Experts of a small language model: vocabulary 32768.
Below are experts of layer 5 (counted from 0) of a mixture-of-experts language model. Rows are named router (the router's row for the expert) and show model dimensions 192-287. Each number is 500 + 50 x the weight over its row's rms, rounded and kept within 0 to 999. Numbers have three digits each.
After each expert's rows: "comes after" lists some tokens at least twice as common just before its tokens as in all text. This comes from a sample of Wikipedia text that the model never trained on. Tokens count by the router's weight.

# expert 11
router:529535429476420579553540448492351405536531603477401415589557466512567494519520498548496563598569477586479441493496457467583497595528464558462492480487521528508439468511551563525555499611434479557578453424539490525506470514475518435456425535533435474460486495491553526474491505625486527559
comes after: " the", " to", " The", " a", " for", "'s"

# expert 12
router:572534457504437513540497527415502416481517516505498519586478478488492520543509564506564569491577406534540448519494493399491564519590560482559466445534490552557576581434545473503562490575501542434447508568517530470541501481513543467367478558535547449471491468524518567460401470526475451452
comes after: " and", " &", " or", "'s", ";", " his"

# expert 22
router:533555535603476554541545580528403483532563511540510562489459504507442493469475439514462472466595573509518540518474492468436578418583472508595515544456543562554500508516502493598504449584527554537540542523395555454521470509443463507504449458525547526519467499526466476552390425546497540499
comes after: " the", " in", " United", " New", " of", " South"

# expert 10
router:439525582475500453467522481556578491489431521527435510502451442495445507510516523543491484487543607537407563558492464479527477526527450539511557497424490460535447423525446504523537546494417526539523474536473418552584496534533492442512509473448473501363497461446597548432443541497540506503
comes after: " the", " a", " first", " his", " The", " World"

# expert 13
router:408488432475577547547505481537462457495545495490419491480591585440469495514548511506521419506563492518486427521465448450511542534506502509519438493507537593511556499528511477478538448495510540419533428530497417507566493493445537485479393535523493494426507493463445531537487530527531510502
comes after: " |", ")", ".", " /", " (0)", " ="

# expert 2
router:375495438639489514543470487517551546486404512520474483477526529510441546433425451417489462464449564548439473491489452535581425453430494549542497561418544443395537468529485427484541471522479553582473478484510467534552446543441533553470559474471430541495524529548458412493585519502445524473
comes after: " ", " 0", " 1", " 2", " 3", " —"

# expert 1
router:524521543455510517547527485467507482480551494483443506467522543502510504532517574520450565431581449527478538507471436405439625483524439552506492557426463546584554528462512458468563443552509411446492589573562460381567554510564568552446481508537495511483525497571536595499403503497451523498
comes after: "\n", "|", "\n ", " such", " Succeeded", "\n   "

# expert 5
router:436452584545562537531535556422551494546498456458521455603511459505493455426483484443378489564494433525497484500451479429558477547592528507528539538539554518470527527512442475489567523482484438510494498535500449482465460470440571501538403487483546453547511533536502487520500439527446502483
comes after: " |", "|", " were", " age", " Total", " living"

# expert 7
router:533489421455525469604464559452427388510424556451551554442556475495596565535438500468476477686462496534464501456501546566463456517536486477464446487519595532499421495462498588465570517544486460576538564385419552529541592483559389577583572471554545520474494540521532513519516464549478553452
comes after: " the", " a", " of", " with", " for", " in"

# expert 3
router:572539478487430537539492537450467396478524525503472543574482477493489510551491598506561570506582381534529475537485521425464563534605510488539457477514483538530563571448576497494559486614503538450481488562504516461547482467475551478367457581521548445470490469544503534441419462527498463464
comes after: " |", " the", " of", " by", " with", ";"

# expert 16
router:481566512471576430498423464556390487537521455552408501499483528497547471526531537505593465500528531538494515557631533559503487491456500497505506495596563527485587447447423375466470453449492515486556590538490547556558532448544460620536424491563476437511515480457478417519582553409450509460
comes after: "-", "\n", " •", "==See", " Clade:", " Class:"

# expert 18
router:514478534467464478504505450471510503516489454477596467447514556537474564467581522532491561538469471380450472429616509546556503491485600449424473533541470467469492498487430446516480448503521442524566563498529472554521556513471458483593557515513449484467479495449510556463455526453386487487
comes after: " was", " is", " It", " it", " he", " which"

# expert 4
router:532532456448466468473486505549493552459506471494565470505590456466486504548543547493468466530414552549552545463517478571540535535534599487528555491415461501511406562498600522471501542572532581500547465438531603500496443505538555480503537445489504549470505558522531539556457500445588459662
comes after: " |", "|", " $", " on", " No.", ":"